config = dict(
    hidden_act='swiglu',
    num_key_value_heads=1,
    learning_rate=0.000679,
    dataset='wikipedia_en',
)
Below are experts of layer 6 (counted from 0) of a mixture-of-experts language model. Rows are named router (the router's row for the expert), gate (a neuron's input weights, with its number), up (a neuron's input weights, with its number) and show model dimensions 0-191. Each number is 500 + 25 x the weight over its row's rms, rounded and kept within 0 to 999. Numbers have three digits each.
After each expert's rows: "gets" lists some tokens that make up at least twice as much of what it gets as of all text. This comes from a sample of Wikipedia text that the model never trained on. Tokens count by the router's weight.

# expert 3
router:520468468538482529540518491518517486515516532477524442504485510472477546454521514519499471477531513469473486463520551543509481515498504513461511539501478512491479517512502421497526522495502512498530503471499499480515477502503517438474509512464493504465527511504510470501497479483496494529537494499471469479484499473520490505508510494463486553471526483496488490438498527498540510509473452498479505505496522485498500497444457499527515484481550463477500476477471500496503482476531524507529468504506479512511480542463513463502530429529480481520491451489485499475482530542478511469
gate6:478511493523511463527516539453519502509493485548527529527500482462511502496476544491511473509474484510496510514545520535507476505438498498509545564514521493467529483487489484486504522540534534513488521494508490509531484483513490460491506505490542531512520548515501503526537494502544490510501473467496545465498485493476527444532516448495525498481466509509490489526508468465475516495507473517561511507484515507507503506463503517522576515504476495511431487452466559524511497504532526507511489535476500501487473472471520503515504484522498530502507527481530515520494457534522476475
up6:487474530505511507449493486526471459466506489504485500501524485530520532526460498510518456530514487511523478463517510571529488505561478500510488491484538509502503456508545547507515532455482486464514532549482527516485518509488513519522506486481492479490508489466469521505489489475480498472482536547513459491505504521511536545469522526485488485491503488469512526512487506553495494524480531492507530458522501440494469469488486510521463502513481486499568491511484520506483500501525486462436494481488467495495508525517452476493491512449458513465488511487494454494487493449524476525
gate7:478525530521514512503496524482526489492515516482517488516484510514532501488483495499580495499537547464494525497489486507465470470483489511529486518538517474485483505465523508476494447499472509489500501426513511543460482446546478478472555541454470509483517458480504492474483501490488488510461493496507448514541526503479487483501458517507503497502540508504528489451493560510476482494528489483484491510527499471525487505498451449515486444522467511463472530511463531504482452463526504514489535478489470520517478468481482481476490504473490480481505532500537475512501494470495502518
up7:491499513446507520525482515488508488516494444520527562511535510457514535497494480508479476549488472468499509493515467487496540499471529514489499512470464495462497511498471520506483468534504528510458484571556481480528437475516472543496491501479513506521476538493485476508501510478470503470497488487533471502537500540558507492520485522513473507489491492508520507479535531480490486478453503492539492571479477478495536491499511463513510492505492538450471492515479494498513522473468498519462485473517484489505488474533473518488504535493443521488508494488445509461545495501489523514
gate8:535471472486496526478500502466527516472488488498504516467493516476497517487507506500518539520490463509492484527542480511465510529511551469477459493479487490473491517533502489473495494478479489484462504489543512553484519508507452525469490503490500514493515460524510537474479475488499488503564462446493510465469509486508522541479514481507504502474507514458461505509507497547481464491490501513444542546492532531469543476472513507547526446488506478500501503495461502449497515485503526522477479531485491511498482469526494521461544515557460501482467528514520475530448520524510531529
up8:525545496524472508483542509547498513517512473466535506503497510518526477513504487482534471486494531485549502500551505507515477525503508506503511485478494489468505506478491503503528538548486486550483550539512490486544452496468539509509504510526512535491522491471500503559492505510468558510493458523507534539510521487531491515465475545489477524532488477514507490485544500481487494480486500529513496528477497504472481455500449492482503514478489500434512495527484554519495490522509470542497558527472512493530491549543562466513509500510466441480481493499495503478478477496507516516
gate9:513512476516506494522486527529519494500488524468548522494440518460515496503466535486448502525470498489540517506497513517495486483488497511493516516475444490506514502485456490491491526471523500486464486496482490466511517528510493497509500538510470443481511479491496504456488515455556491472508487519457476491491486478501512469473543556527467526502498498493537507451497450484476496493442501495507502522510515522517497504515502487523479445502529484507465512465459570542472514500577494469514506509481456518492520530536497514483503456514504491476478522474464530518466470523524520519
up9:526505504459487484456494495446522513498471487498502490506524507533517488503505530489541517507485497440479514541463509484522544461506482502507493478512487495503517505465504513480494507500539495494508480549521530481505474493493538545510522486527529520524520520499472508517477548495515461505501512517499546496534490533441476472484480478458520504502493471519505538519514515492492512448505502496522474494512459507429479502535522574499472571534464563478507470501526521539517509496449457506484491469492493458451495517522512496519508524501487480532546492509496479484498509490477503483
gets: " ", " |\n", "–", "\n", " t", "3"

# expert 6
router:532488479511495466513503431523474449502512497462522481510501525498501527471521544516515459490503466478478537518510543553502494474489528524514468517518490520471482484522487494515452486502527466468550512503508527500468487494491519483494508508477527515517531523523559511489496495513533477503507493522474489455489444519526469497482508482523533498506524481499527480480485500506490545485453466462495522542465555473483518515512533483525564491482494493458460469522499511489507502494512519505516488570507488506477548537458527512489497495507494467483485454507476547482500506525503467477
gate1:494542478465488481447503504497481503516476521476437503525519476504500466525481568495471507524494525505445475475472517522514520521482490486497517503487558526516522467506445500467565449498519505501509516519498492521500483473498500494476476477492510527469509508493502524516515521509426511502512539496558483491512499493546500535477524495510517491506465493472531500495528489572503516503505484485558509506504507487501454473503493507548524496514474465505497522511525517482470505515459505519508537492543518529502546461541520523499484510471514473541509505502502530545467518522515511531
up1:483490476516498497480491484485523488486479502523529508492500510510500486507498473518481517491508495476527502532539507478525504506485518500485511474473543467484523493492542499523550498518465525516497481502499526526475476530501484505540503440466487470524489512486493498498502583498481511501534492512494537466520473482548459467503467510497521496495492487441508494464549483504525490502479480554471492513469488492454519483512504521481465462499450508507500484527494511503516473553511473515499516467498489444443503525523487410504482521547527490522498535489562512494506487476500553543
gate2:470504485490534500480482469544450501484498474501526509462529484510496468462480528497488448492459498507512512516477461511510443488486541536541511515514508461507521516542527509503480525492525490487494485496489508477459489490517482532501477492487514520503525499561436481536479488539514535481556519440515479484472468465488522522529528497493534515451545473518516523510439488503476491468458481480500455494500481505512526473460512473487482516528485521458478503457497457513505508506505503518494479504511450493472511473513497486469556520473500518504526505507484516495496473492491464467
up2:456523532516523501501524460508479554488509474525485525535491531496516516508536497526493494510496456436503446489503478469487509472480504536500497472472507487500514488503495518526529490504530506523506498514504480547526529501489505479513487507515504522486458513516468485539482498470505509486507444477505512456519442530508482542509519474507517515475505538486486530488496468513517520513546483486475457513484550509516502554458519467517496502508519492498503542461482472499461494504509494468488526513494534507515501530500517452482464467554569504507478543494470567497513518522457459508
gate3:529534487555508471482512450478478521512501538489501548519489465488522523484514550532461500500470505485505483544493501484516503558477457501482475529473477514533508485501487464459503476469579512510512531492523460553513513505519483476503515509508528524492541498502518531517529503504520458541519458520454467484468514494505496498495506483513519499461516499495493474472520478543518501470483468533488462516493501484515509495468532522527559493477539526453483535517508502487551514518515549515457489492486507498505495541491509443466494523524483507516530484470476487490493475510508499493
up3:519481507475526499512471463510504497524505490498512508546534531486568504505486465470539476535486454457468482509511492507486499517541477490496492547503523524470470531506497549497473486485446525499468496523489523533565460518470510468491512481498500513517489499472479484476485510536508506513434494530527455553463523517516462448498463505520505497524487506490524494493505505528492490514520522513494494448508512513508531519518502498454512512488504474503438525497524474499483492475469509524486502501547549466464512452516496507504485501536562508481522511521490528531494502549484518516
gate4:499505508501504518512515517488550496515491515529510533486538529499486533531549487566531498524502478457460583519512478475479475518487499494497505551513485528489505475539484532511449485484526520518503515493504506509490465472475537472486507475439531500533494525500504493459532508497528495488452507511523492539498487470504519474513545535524476489489473467517563538494501487553511511495461513519523494484489500518503481498484491509516543507509532484486484527516494524528494516521540504495474481517536471511502528509482506528465494507457572458529481459491475518495515479481463505527
up4:545497502485496511488497495463477538481521485466454476457505517520474531536547527513494491535519484500495531475471492479500490526541514515471491510522549538535507522512470495507498461513477475529505531465472506495433494444461539517509459467490527516475502513516564487504496511498523495506498510504542505501514512508437458461497557499509458504532514511501488494458508485522502497469450488478495485478472480457515487494513501505472482515506502496507525537477473502479505499528514454515478512493496532462525518505472469515468505513438527454529511481477495527507533518478502468539
gets: "ed", "ing", " in", "ated", " on", "er"

# expert 0
router:524454490469515495491496486548479451514533510471529478496511510498514485510514505510530474477502505479497502473511540545493496534517504474471476521508498519469477504491503482465471480528500484479552544494500519491505446492462515479499477483438540506537516496527545507509501480499497524565487499544496470482494461493523464496467525529478475496504516477502555494516476519496514528475479478532483524576508531470514518524483470525524492475505528463477503472498485527461512468474507505518495506516567525483483532497474522540475536467497476507494474465524495530475491547517482499460
gate1:518509535514493503504492497501485457511498514500520447512524535518515479492492528470488465502493514481465482491502531537550549488481494457551515505504504495527530468485497525520485471537518469523529539495479475483523464464505577494487487492505506517492498494502546538508483526490499517491456493546503533493511534525501526488474476461536521498482512435531468508488535542531470474489479504502495544531518557506487466462487503514525576521515479522489506533538506542461516528521491460499491510507505495510516528513457513529455482530491495466492474529527495518496484498499491520495
up1:480491484492553516545455491505488480485429530467548491501512491477520471493456519515509534469524537506472482546499528465511508544496512503510507505452478491496504517479472492478524486499446537527485542448496493507479468495455527494512500498528474486485562479499494530504509505492528523535465528479517513462514505468500477556499510512487537470520451465482513478474507501503479462513495520532527513517461498503552518511530519526502501517488481515441463526496506533509494483471501492498543502486466486461517507487505511544474484526522473540514517534508534473488464513492506490514
gate2:531491446517474490496505489531543511477540505483538548491512520489523528488482482513537490478542489523517520469501494487502517494494543523493511513517508480510519564501488498494501503474508460459511512534474521491508476510503499490533522514553524519501530481469459480538483522482503516515510480503479535477479485498536471498549483571495525492502514464469531498510500496470514515496448500478467463500557497518507496471499465507510497490486501521479505482450499569484539529438494512494557496505516532515482478554467476485510500514501495464529467496497520440453491510489471479512
up2:471504513510449536521502465537553445516503501521481546513517538484506474498523518490528509485510502498513507540513452462470487555490477476477539533493524534532474467492454504476517491495509502501502473515516478509533490526481556497509472480495504478499495516500483436523514491548512458514457518516499468457465502541512477451509526485548492498495476475455505503468494488507508518498458494497493541471507512513498486482487532514504526514550501526514508510494511511518462529490483492512479496531488536523480545493488504530474514478495529487505516522513516446473507432512502441493
gate3:505480497501511503519518548512528480500442517520500481446537506486497504499492464483456477491483520467498527512514503503500468508483496512514476520505495467508488479513468492533494478511481491535468452491485503508523458471507473490493534507467522500487479514520448526490500552492526510486529544508491486488472488505557490522493524497527493497528522496536498526502508488532513469491493521515501529515480494496524466565495481473523520460510517475506503483498496551498468520460548527531447520513532517532507501527478522499460553499491487428458530502447506506534416466487503517485
up3:490504503510465523533484496461505552482486472488491539492494474506531467514445444492481480518491476458488502521474508520476533478477494525519496477529461531492524504477457507522517536469535506475484506510510492447552506506484536500470528506517469514479477466479497453494497473502466469497486462489471498492485539502476515538506489519498475473519529511524456496484502472486507491487495559492519471506531550510471465500560514514466537521477511512517468493495474513466536492523481534521528493499469478448486517512514497448468461501503537512540492495497528494479513543503543504547
gate4:492498512530495511481461453500513464531478506504502493553511503496480513486441490495496492506528512528494475544505522465451458517501503466488521517522552530468484415517461513505519494508501533473509499465501490477530505552527452471538490512485456519489492508548511542506492489509460472531510528545460479485534459483515465506491476511508468519469475483477478483495481500535505539509461459473527529451511484488506517512491499461486530515500510476512510468496484488506484483524547479477511504475508523559505519481533529482522495477513487485499473524529522500470480481522508456499
up4:502501511481503500505475484499513472458486497535484499533509527488523496509537548483496506463508508490521494496450505495496509513504470497451510512466478485505480485513493507463503488509496499528501485528564478508559497472506532479480504479481538519497508546499509492529503485478490478515532508466496514531486472511519464514510509482514495515476482456494532495478514485515555470522427485522499470530519471537480517483567516482520492551518490519527481490519517519483544492513535519477480469505501545479476527533451533472467507553500520442485457476534503549482510487551457467487
gets: "s", " ", "a", ")", "e", "es"

# expert 4
router:512501463490494537535498480541505509473541526437531469499510474471519514501491494515518514491550482501469568479541510551530526493477484516499509524508531524480494536539526496485509531536529510491550519447522526489477511490492554500469477496473497499528510474475514478472470471501507496493526485534519496481523525496487505517514526531492478510459524488516577486487518508518512530465476503484460494496543496489495508535477453520533550504498517493464470498491472539484507467466542540526524487514540508516505534493479509498481547471499477491497467497525531487486487524468468494484
gate1:519522474509513497485546492520420510451499525468505509510511510500508469497514500478449523474512482515483494485521521497547487451490463528486513485490545519478445499537484499512511510518507525505516509485508476529489484480464517495431496511465499497490508476495510537515526503460522533498501496470527494475517550499528481506478497555461533518496482549515487498469531510498486434565510510489528507532529497521518516456482520514516520471487506489501479505495502523509506474522532502475504452501491501503551485485531518478489415518490537444516513481500530515476486468506522498496
up1:539545480561513484490483519499489521511482516486474494519523488518497527541496465476496518485530463515505542487500495495519512443462509543526520546545576512472506499499469500507500561536465488518509535536469454496488513483508516477511489506548473499520471488475519517498492500504533505491508520508496482502475483556541496556467457486484476515500495497491531487508480478451503507506501494494465450548497504521526480505489493481559493467480496510468544528505538527506546491466474491474504481467500490509487513506478520502487515536483503471540496497525519488515473439498483488478
gate2:491501495486505489515499508478521484490525499429482517520532520475477528513531491495517525503509441490524537530514495569513507497532504525463470523522469518535504476505513486506491522516525497518546521511483498452525520526516537519497484542515495517506488511487539492502517463492516495535484454490495461481450471465523496466495473557533518504477496500522463484469509506444509491530512509468499474533495497494487550500497517477507539517557495509532472519474490501492493477505530563509539465547496562526542559537484515499495522509470505471499507468517505494489481511487474493474
up2:498517466494507502512463496484531495539548521480526534510486534517533490502496474481480521482510458518534511529498517494501493464534519553478543532471446490499501428485489518529515515513463498525529522513474563485491512556511565528504510519534506505523483534487511480479496489489502484505428475514498478509523495481492509502538484527524513482518508509490500502465491459463482510506487505460538452502488482505488526448539513480510517495499533496491497548479516483525466486500497471539454495520473517491492537507542529540493544489498504451489491492481484465483510548488499489472
gate3:441532491569509512498511520503513532521519468477519505507490470507503503442507479505450472488538460508485542508508493510503512529540474502509522522503540484520517519476514540504517458451503475521521557510487481497557444475556468517459497498507495539502466470493499465538481489529466489463453473498542503486474497477523539534489518500519495479492517528487484487513501499516467481532480478448479493502526506482487543479495492485512528498496504492505548477460498530486511476484496525539511535501454476530509544511476526523464505478524498543500474502493494489492514504481495465470
up3:470499465449478495480487491503478471492487462500474499491504537508515503516468472512499489501481494511516448552451542491494525523488495489537520501451462532497482430437487523502480482455519469548545451513495469520480570504529513509494508498497530479493500531469523484539488485476507530510504499538520491480515470500471492513532505425501500508508521469486514527522506523517495507488493531527472501489479497470515504489488519504483534469545498482513501549511515516511472509461472507511506519527475512507469518536520570480494501535498537473495510526494498521531499529534479465525
gate4:538512454524483526533500458509489519500510494491518511465461517506508476509497544549468506499518481460468517518502542507488517491504498479496486492473489513522499513473485485530518495485527511482467518509496470480484493511513539497501491527533459543492539471501516497494539503494489489519496464561489532469496462517502502511519499502498522538487555516505471532469542505438525477474484483495475478528490456516529467497491493520557561509526503516487474446513517491512510481497549509512535488551472504516516545524535512515467553483539499488507468482439500486505533520538454493487
up4:503479467472522452516510474510510501496511522484503436511505571488501515490493505490502487500503512505487485529522529509504466497506491470480529541521479540516499446514478542482450475486460462503515499520500486483503451481500472512518487518490519538491488509518503511505568457477510504496502516494514470505497495501469493490508572497466451514493531500429507523427527492493492470530507514522533521500483518514506498498524485507532533494509464503527507495509510509482501456482492553496512498468479484489506503508523483548475505467434453499480447528461495514517524493475547489472
gets: ",", " and", ".", " the", " |\n", " The"

# expert 1
router:512516507495479520516528473498462527493510520498506468471518481496496540504535532537527460475483509492487520484537494525543525544516510532535497527523531518487464564545523474482458487523488522502535494472529559501490472488462542474485480461469512510509524490534532436497482493497520510500536490518502477481481499515492500488459510495507476528499543489531517463480506555515555535491487473529486548518519534488482488515471501506491484511480536484475495487487457514465496453465499525491541475496538515516499525474527519492501536517509521509488468433500510482472483503532477481490
gate6:491513494464519490490494484492490486487536484499468471552484488461504520526530485536507493501486477526522496488533472506505516493518525495489496480511490475546495509504547497463481515530507485476448460496481503502498545455480483438487485484478479502504523534512480485463505455477541540495518497460537481445496482501493486484506448485491476517493528501534474485538497556456492525488530494509524532497475510526541516523465497505520507530513475508522453508464518465465493466471450525472545481491474520529512479491536520515509502539513508466575486473517471483519513508531511472536
up6:477481472512495509485506502474536490489532504499454504489494493524510530507500547527509537548505571496511531527482516491485514500447486509489485490494506523444524488485510420516473486495479499541528477511520470476503537492483490508474520525492534478515480514476470534496548500468481485499497499493521535474508495495493531504508541505498508544526531523490548518529466486491508454513454501469498455486472502479495504489500528491519506504553534491514542472510508476536529508477491490471480483503479576519478499461486528438506500533507543497439455498500498536511482513487491479480
gate7:544485471452518493456532520494461516474502496505511455515495502504496513546477471559522509489491452540514465514503512503545520503502561520529477477476491489494504528548499476529500533497491471504521541512525503481472497508464532482472511533499497543548532476521499460543507538528490526514490453513500535496487505504548465494505506494496505500492526539501538512543478482494527539479515510517470483510476498482486472546479511472470487503454524507446497529494523552507545492484507487500511483516537476510491466556473505523522518494524456508510504508527467502490544524530493491505
up7:492517482538498539493484509533509498551509506482491544477467495530514465500513490482499535510492519444517479483497544495485501501526496515487524577487475516523480492510497522500541485469513532500503481504474456519470501514522487459481488460459515526521478522489542510469487505500474493498514492538479530515499496478521537480521506472494528535489501482517458460523511493524484490490490476528546450516549496454494528463484496522544505453534479467533502486488489475459467528453500505508442504503484544483525485458510502489467506567475514465524486509511531521524479529470484523501
gate8:433460513488553515479480508511523482535507505511516459493492513491505506483515483553497498466494573515523468544490499519509503493478531517518489499513516509487514500528500509529483500515477492457499502485500485489453490458497424497508499485481512490529511488499506470448494488502479515491470500497489429506500507457484539478533467499485452491499505505470484486526475545493536502503514510551485502508506469560517506552499480514504488506514477491489455489537441526465513473534512445518496443521457524513489509449500487531498528507516545508459477518478482510490496491508485508494
up8:471473532460537471482534535455489530500518517511481481471490538479490488475548550511553491480495498486513497477480489479454492499487509449516461487489495500537455471501475492469481492473510527509466532512487517477483499504498493514466499490484488485525520486503522500513540522499519494492505498481482510508530518520530525475507500458505488526520451491497567497479496490512522467500540490472543512531483514574481517562485485498509527472468473470500531523448531527464458536471495468507518447474509489511481492522504523495503472468483478481549468524520522538463512506523490495472
gate9:480493500476516503530539507488472486470529515524483509510517531501491487476523516526501495477494476486536553506477553552510508469447521541503467469488489438510505505508550523496468520509532508479524492497506467465481489494472498486482463483441505526535497487543489513473492469441514508543488481479501509518456516520530463469544461532493480493479538488530504515461524522490502513494521509490473479508541498542462502530497482529526504469482465533503461516498530501516494458496494487492515493508524515500503532527504487527489538499576470478503501491541525500479497529519492561519
up9:510510495472598505527529509499460528480516532497498491500514503465508457498517468464517515510518436538499501506508470496506498483522483459512479465569462496516491490500461490512501521487557499509550535494533491488479530556501517473498480474483493488445491530533514527496506480479482494490532512494514477519507496479520549493478508466430546521507465526540502484508474501500486464523499491506519509484505480518498492503459495544477490517500498499500447496506440490489492456545493489517498501474521479482511518482500489556478517508535508509496532471501496543541476511485488495515
gets: "0", "9", "8", "1", "5", "6"

# expert 8
router:516500484518509541477566475514494505492483549486512509498496448503512500463521501524514449507549496482472493497536528512523500492493504540486471522482519481495502517536526491486470512510534499477533514484530499453472510493504484459460489486482517535489531472532511468485490493481553514517518498494465537440488463484520464471478516534469511527483522473513509471511463521490508500479447488502472509536559512469471541516473501523502522461501511513464472454463513542473526476479504495478541462522487525521502507545483512481477524484508500497520474452519537518506472508523461467494
gate6:531516484522518539521478502523496524498476506496504516494485522516484459520473478491513478498519512490474493442520511472548500507472521499510474503473527505453518518500522503486471491455522497481523513526560465480518509481477494486501482541519515488520492508540495493436535486497512542503469449497478537467507481522525460489504512536466532534506543488535521483514528479492480482481499495479465479517523488499493523486526410505494544538490474524495511440491497535528534491507524514516505546487541530500436522545474509486533488473525494475521473476500515494477475514486478538487
up6:534536512502483521519443452447493549501475548495533478493520487461474479502504477536529527462502552482481513492505520492487484528507516469493498526505508501504521517486528568476526532483483520551483512481513511516525499519454506494467500488523482507530514472514505508493509502463496512533548436452506541527499533478464467470520484511488465482462522475569462480519461458532492509504479511511500517508505485547505498488492452471499511519519509493500466463500506476477514472523517487474510481477528528509528504523507550476488482462533501499476511485519497482494490490480516546508
gate7:500538541519485476503518460489504487448493532519475526532465528472553483508554475489482484511534519486495491521519577535522470470514511532472473512456542483509512489516505511515554530483504479507483511462513498495513502547509511521478481516500533479487498481492486480491464534531530507477481498532480517486513432516496482483509485498518499513522512491478504486544509467503477487466482474501458488508505539475478518523482533477507524496498520520500494501467498564524532449482506466535531485481431510476503497515515464491497535531504548494539545507497498489505494484520491449513
up7:511494505527487529502469509483496513500491485514517519540456498512508485514459464501519554524552470518495463521533472464489576514536522498487515513522511498488505513509478513534469510514499493523549488534472516516511510554464559523501473492512503521472483510498546544486486476506487506536473508542510507478449438490522501520507518523495502508495515483508485494504528506491495505493472497518502484499509479419484433484458516451461502493485491470544523518483470517526514514559468479475514493448547499513470527493490528499493490535501505473491507489511521513525540532501482481500
gate8:464456523488459529493516481543478541507528542504480483488498496505481511506573510541484536454469494512504505519492492508486533500466516542544447518477540490492483496493523443481508459532518471564498489482516484492494510502473520537498490525508520518522520488583502508516491514517511517507549483479504530503470488507513487476501523481511540526495505478546502513518471538495535548479461494508481498502457506539498555544521484520534519487504490478478474518508516480516510503509531489507491497555499518475492496545511493510493534498528470460503483492509512516492467535533458506501
up8:502516513512541465497480471500494459511497525489515547554523498499497482493495531506517458505440504522482535487481468493510507513504507494473483472526504509527507482501515538551511509482490505501530525498497508508522484535486537513497551550518440451478482500478502474485495496495502518484481498547467497528545490492559493523499470517513500508547490509495487508492478480490505511493497510474521525483512527524521485491577524527496484557479518505523451495480470444519538480531523501512535494515507529499490504488481515522491443500509545491529543437488498437518483525479549518497
gate9:503526539502467461470538515504507522491482518487514495485483529469520469470538472516511511488503465451493479515493521483545501513476524549505448483495488470500479562520477517483545492477530473486527512507543488533463516481427512486530470458489532517500502496501474488491504552490499519517498500482489537482486501509501498455527472512505451571520510487520504487489530487463494484519487517508501511502500489486491509547516515466505505468474503498501435528509479499521497425521478427492509516537468518488497503486491486514507490515502519504505471513491527481491505474557469507550
up9:478440524472518499526483513473549464459503473549483505482522512514476504505467529492519479490521541532501499507472447518480507519496499513549448515492448500531519507505518495482477517499496546462480509496494565489507497463509472528529502453477499487498502515522498486494475478541510532464476505449521488500473491531525537491511544490490462463480487519501505513508526515540466475503542504517516470491529501535477554507537519518514512515487425511463487524512494510478479554538519503491471478457503471519514505482482513522504494537501447520502483540538504482514489512505502506496
gets: " ", "-", "1", " (", " M", ":"

# expert 9
router:501479501538505524542507468522501464534496481494533497508492484502520529502510519541518473496549452476471505485495500535492529555449500499480514545535502542497495479524512485469493486493511485493543525483518513523454476491516541483502488511466518537538540471545494516441511478518495506475523502480487519465477470499522482518469524492457523503500527484474520491473445496497501502472466505466476530479502516503485515495502471552505492480473538482484514464508441550482515476479530521523507492547523502552487476486490549515479524492512477469472492480512451521473480462474478482478
gate1:519475530508507458548480514530501516559543514512478479550478478524493504491513491500552522489462506514455491502490472517543530475522447500459521518503504479499495478512519501496464497524462454508502485502476507520481489501536507534534504535510528505516493478516547526461500506528439513474484496486526547522497488485521465511521515514497513440497490476511489489497492518478508473510494489489548496446518494495452455502478483522508496504490504537513537495523487521539478449464470484522523528517518502507448499469504479525424508482488497524534494534512536484508522509509546467512
up1:500515496494490506475516478490506513492476473546475505500519532494514470492528507483521507483515534485454495483489545467485472530468513473537519491515514524494505533517512502499493507468500503477507481470502451554495491470510495518493495460520521492495500500490466478482497560467499471482531529498519525513493493523463462449495473507549502504448508456491534452477543504510526465484515503487457599487511487510518536496523514491512520543471532520452519473492496494509494514505493490493521477478550487480480492500520528447460423487446488474472479514481492491522518470498509516504
gate2:497446510556484521483474496503527481492523504525507502489522503524506538514495444504541454475516499520507478527526473464463466530498482503481482513515533498541476484452514529479454474474505463492508542487471527495487496467521447483529505477497493472482525489514478482503508494503504500486509496526511489504469499512520482505520519512511516490482501493489554500534478476518543529484540508495506507540499476474517473541469478505512448472499472473531561533451507523461461438546514480515469522477478519529483480454558478494531485473519475513513499523479525537485464507500493497521
up2:502513513423479502517452496489461494505502507502552526457521497506506501541485498534506545526515515512521536484483498518476494492494484491499476486534508515522459464531502506534474515504507563492489470516513492473426510509549508523500499489513502498493506465542522472459503476518519509508514512510537439506498495469486521472490486573512491516514507487502480511565486492518534490492490499511458505501516455534463523501471477530496491498491506542498453493554506519497502498514541473502503529493513517508509491486534525548511531523473471541491500512528540440503542511524482536500
gate3:538524499523480541472469540498526456506501488527505497490498506493482484494484494511517489501528517522487514533512548531536480516499476469455489480474526483509523469485478459488518538495517426516481468499471475487448484460531518487473454526487511545504557513553499504504500545487464490531488493494502558469500481524535479502518505493488480539493517541511527507504471510515501506528536511513510508513534486485482508526487501526501458524452492478524490485494464538488520483508457462488513494456497567480493497482467530490560489501544484506519491485507452537503510530477487513486
up3:489497505534498506484502526486470508525500493540523514539490514510499495496472483481537485552511479464476519532490474544515477469506499472491476491516517489474522486513462474540472529504532485443540504559479495472519561502473510524503480513488475517499501473528458497469492497500466490525493466537436528469476503501529465490496522510529488520519552496474491459512530515532488494434498520447487446468458470495490510471510498471522512553496535484502517492522490477523494472532519505509500497495476486483539525486483502508569488510524505483511511482491457532534545524487508483508
gate4:519556506513511515494467483511508509493530468507489447494528461470491519541510514506479478468507506499442544499482492479498515505451495492519491530499505518482509524535519406521505517465476457532537474492518447448496541508484504476484517542493491504488502514558476478507529494509456524475495498479483489469490524480517520497477543492502479523543551492474509510492486502476515480515481502490482452516508466536533530509518518544496517502460486516489495469489523521472563522511526494536491486539517496527485515489472537525489540559513534533520510501504494494513475518488493498510
up4:478466490501491512468474526487483493534499507507512548506502547504481507491494500502532469493508488555488415542511499472465518496515490512532455476477526501511457500464526528515517492500494485484493499456507530541513466521497522509515494452489520486546478500506531501522483547506506495537489490494504485515511464548474498489489422487517505468539473517532530481520491504471522555506532495469512518487493481441494498495497510516492471479491507460528499508520492502465470482486471480509461472486476531522559514480543457501504538444469463480482487520512491483528460470489503507510
gets: " the", " of", " to", " by", " a", " for"

# expert 7
router:505486501484506516531531501531503470485538475460490496492510485525519532492534506491516497473533481496486516461522511544496527507510513472493472519496507532513479542509510459466487480507503509469514485477534527494497493493532482475476488453439481501488513464494519487492478426485533492545505500512499469487508472448473493471486537506487493532503492503496537493498491514534514499502429459495495553510553560464491504500485496479529528455476487467471484484478471491457488495448508525476486462509509546509479502528494535510480518455473547487490477469522516516491490487533490452452
gate1:515463531490494512478532492495506516488495531516512518509479508456536501486458517523484517477496493506489483536502519500481506551495474486507487488479500522484497515465521499429519516506486501512497538436536460500521482471493526492488491530487454528494482434504469494441487486518486515528522486567454478528546522484553498504495497470470510496522551483492487518499509527527519505496512483489511538508538511535486483510526508547553468484450523490485495482503480512515471527497509486497549489522460500534477523505464464548441522508501496521488524535524521506528505524519532536497
up1:475516451502520516512455513466480500522529497508489529535510511535452547514494512518512508476525483496513513461512498490520470499478515481500545504544493495514440496493493461536501519477511511494537503527477525499528482545499494515527523554499516511505503519497519507494530502460468485467486532431547497455468521516477495510472521509478486492483505519508544457514471469499525502503566510485518487481501473454477491484494497521475493514493523507508521493528528485466499514476498520512516475518561487493531439498499528486570503484539522487481487427514458499505472486490502466471
gate2:480437522549516569487448502499494519511464518490546488512488510502473505505507476507486541497460488455525508503487522462493488487458503525473502516477485490488505503482518525503506499481509477478513506483527527504518482524513573508495489458519496544524506457467520495505450509509519533481476488531521498500526466478530427478478541487502494497499450449526501502502500460491509530488466501506474513519509523508491524520531490488558555504503522463460496486471531498519530493525522471491482510506496523502443515529504509516515487481509492487512514490494486448459468510540458541482
up2:512473470512521479513510474517529535497542536456517489515474522495524504494482487511506478475517465495488506457517472484491523463505523537486519501515526498538470485486483514494506507486531569499523517527501532501464538493469460500485511471479511481537509503464527471538499443481497543501504526499487466478476503528485513509517471489472534455507464534520484493496519464457479494516531501521473520508485521504569508564471485491486516494524442537539513509568534520483489473514504493493526502482519489498506543524513515521512506529513502533469467556538488467486522516476499509541
gate3:497469502535516513515481503533513503479554525501543479544447479500506486513515503506501495509529514520527513511554477534485496493460551490484506483511480477521526513507503455535530517516514503491497470489471485559461503494482459515508502485480495491492498494548545491509491578475476494465462501543497505486489473467458452492525520495506485517502521509568467516521517525466512523545484502513446538502442509483494483490481475479529535476497508458518507489467487492519494529486469482517486518521507529454516534492521518474482501461520473484447514496494511488530499503481494531456
up3:501524501490490506485471511529510487508484506503518526486490483522494473474563526514471498517512482493540498497459449518469483528475492519477473487448537521504510467533508517499544483500480504491508458498448482556482510552492475542487430477443525519503484503524533456540486568488472516511474492502521508475493456482475481491527511509534508498509518488518502472521507475538506506502493513504489444520506497518488510517492484465531504427493535477504498486493494495552504504511506503494505515503505543487541457491508531499557524457460512469508489483504509522485550482533523522488
gate4:550526535516519521465502523486522479528539522465520488465503539541481476502507480510513498504500487496499491488529503509492519542530498464477486485557509534526478524491524482499505521495505508482511494523509581521508451496503500495485460450485479518481485530512491516469482520518519524499505513539519507484486502489465523534510509493545480523471477490465501466502528488513499523518480444525471523504458531471509455489523512522530525460460489503444504534477505487475473503528497452494486501511535501489496508472477515487501461480528568533466473462519519537512499504529519487429
up4:526521514487498485515523515495502476520532575461460483514500490489462503472468486494534511513515508494460474513482492482484510459482487494516522473522493532532518503508492503512512505477555434468477530495491520504476504556513471443494519454524524525483499478478514496436507481563495524483522496502510555477488503517531542508533542484532533517481494489541478512530534480515479447508489516521508484491517476434512529494474479520495489471476474502461521456524477519510491468528516510508489477492471455521500507527492507480501485469536510511515502554499495512506454509495515460510
gets: " |", "|", " H", " R", " B", " G"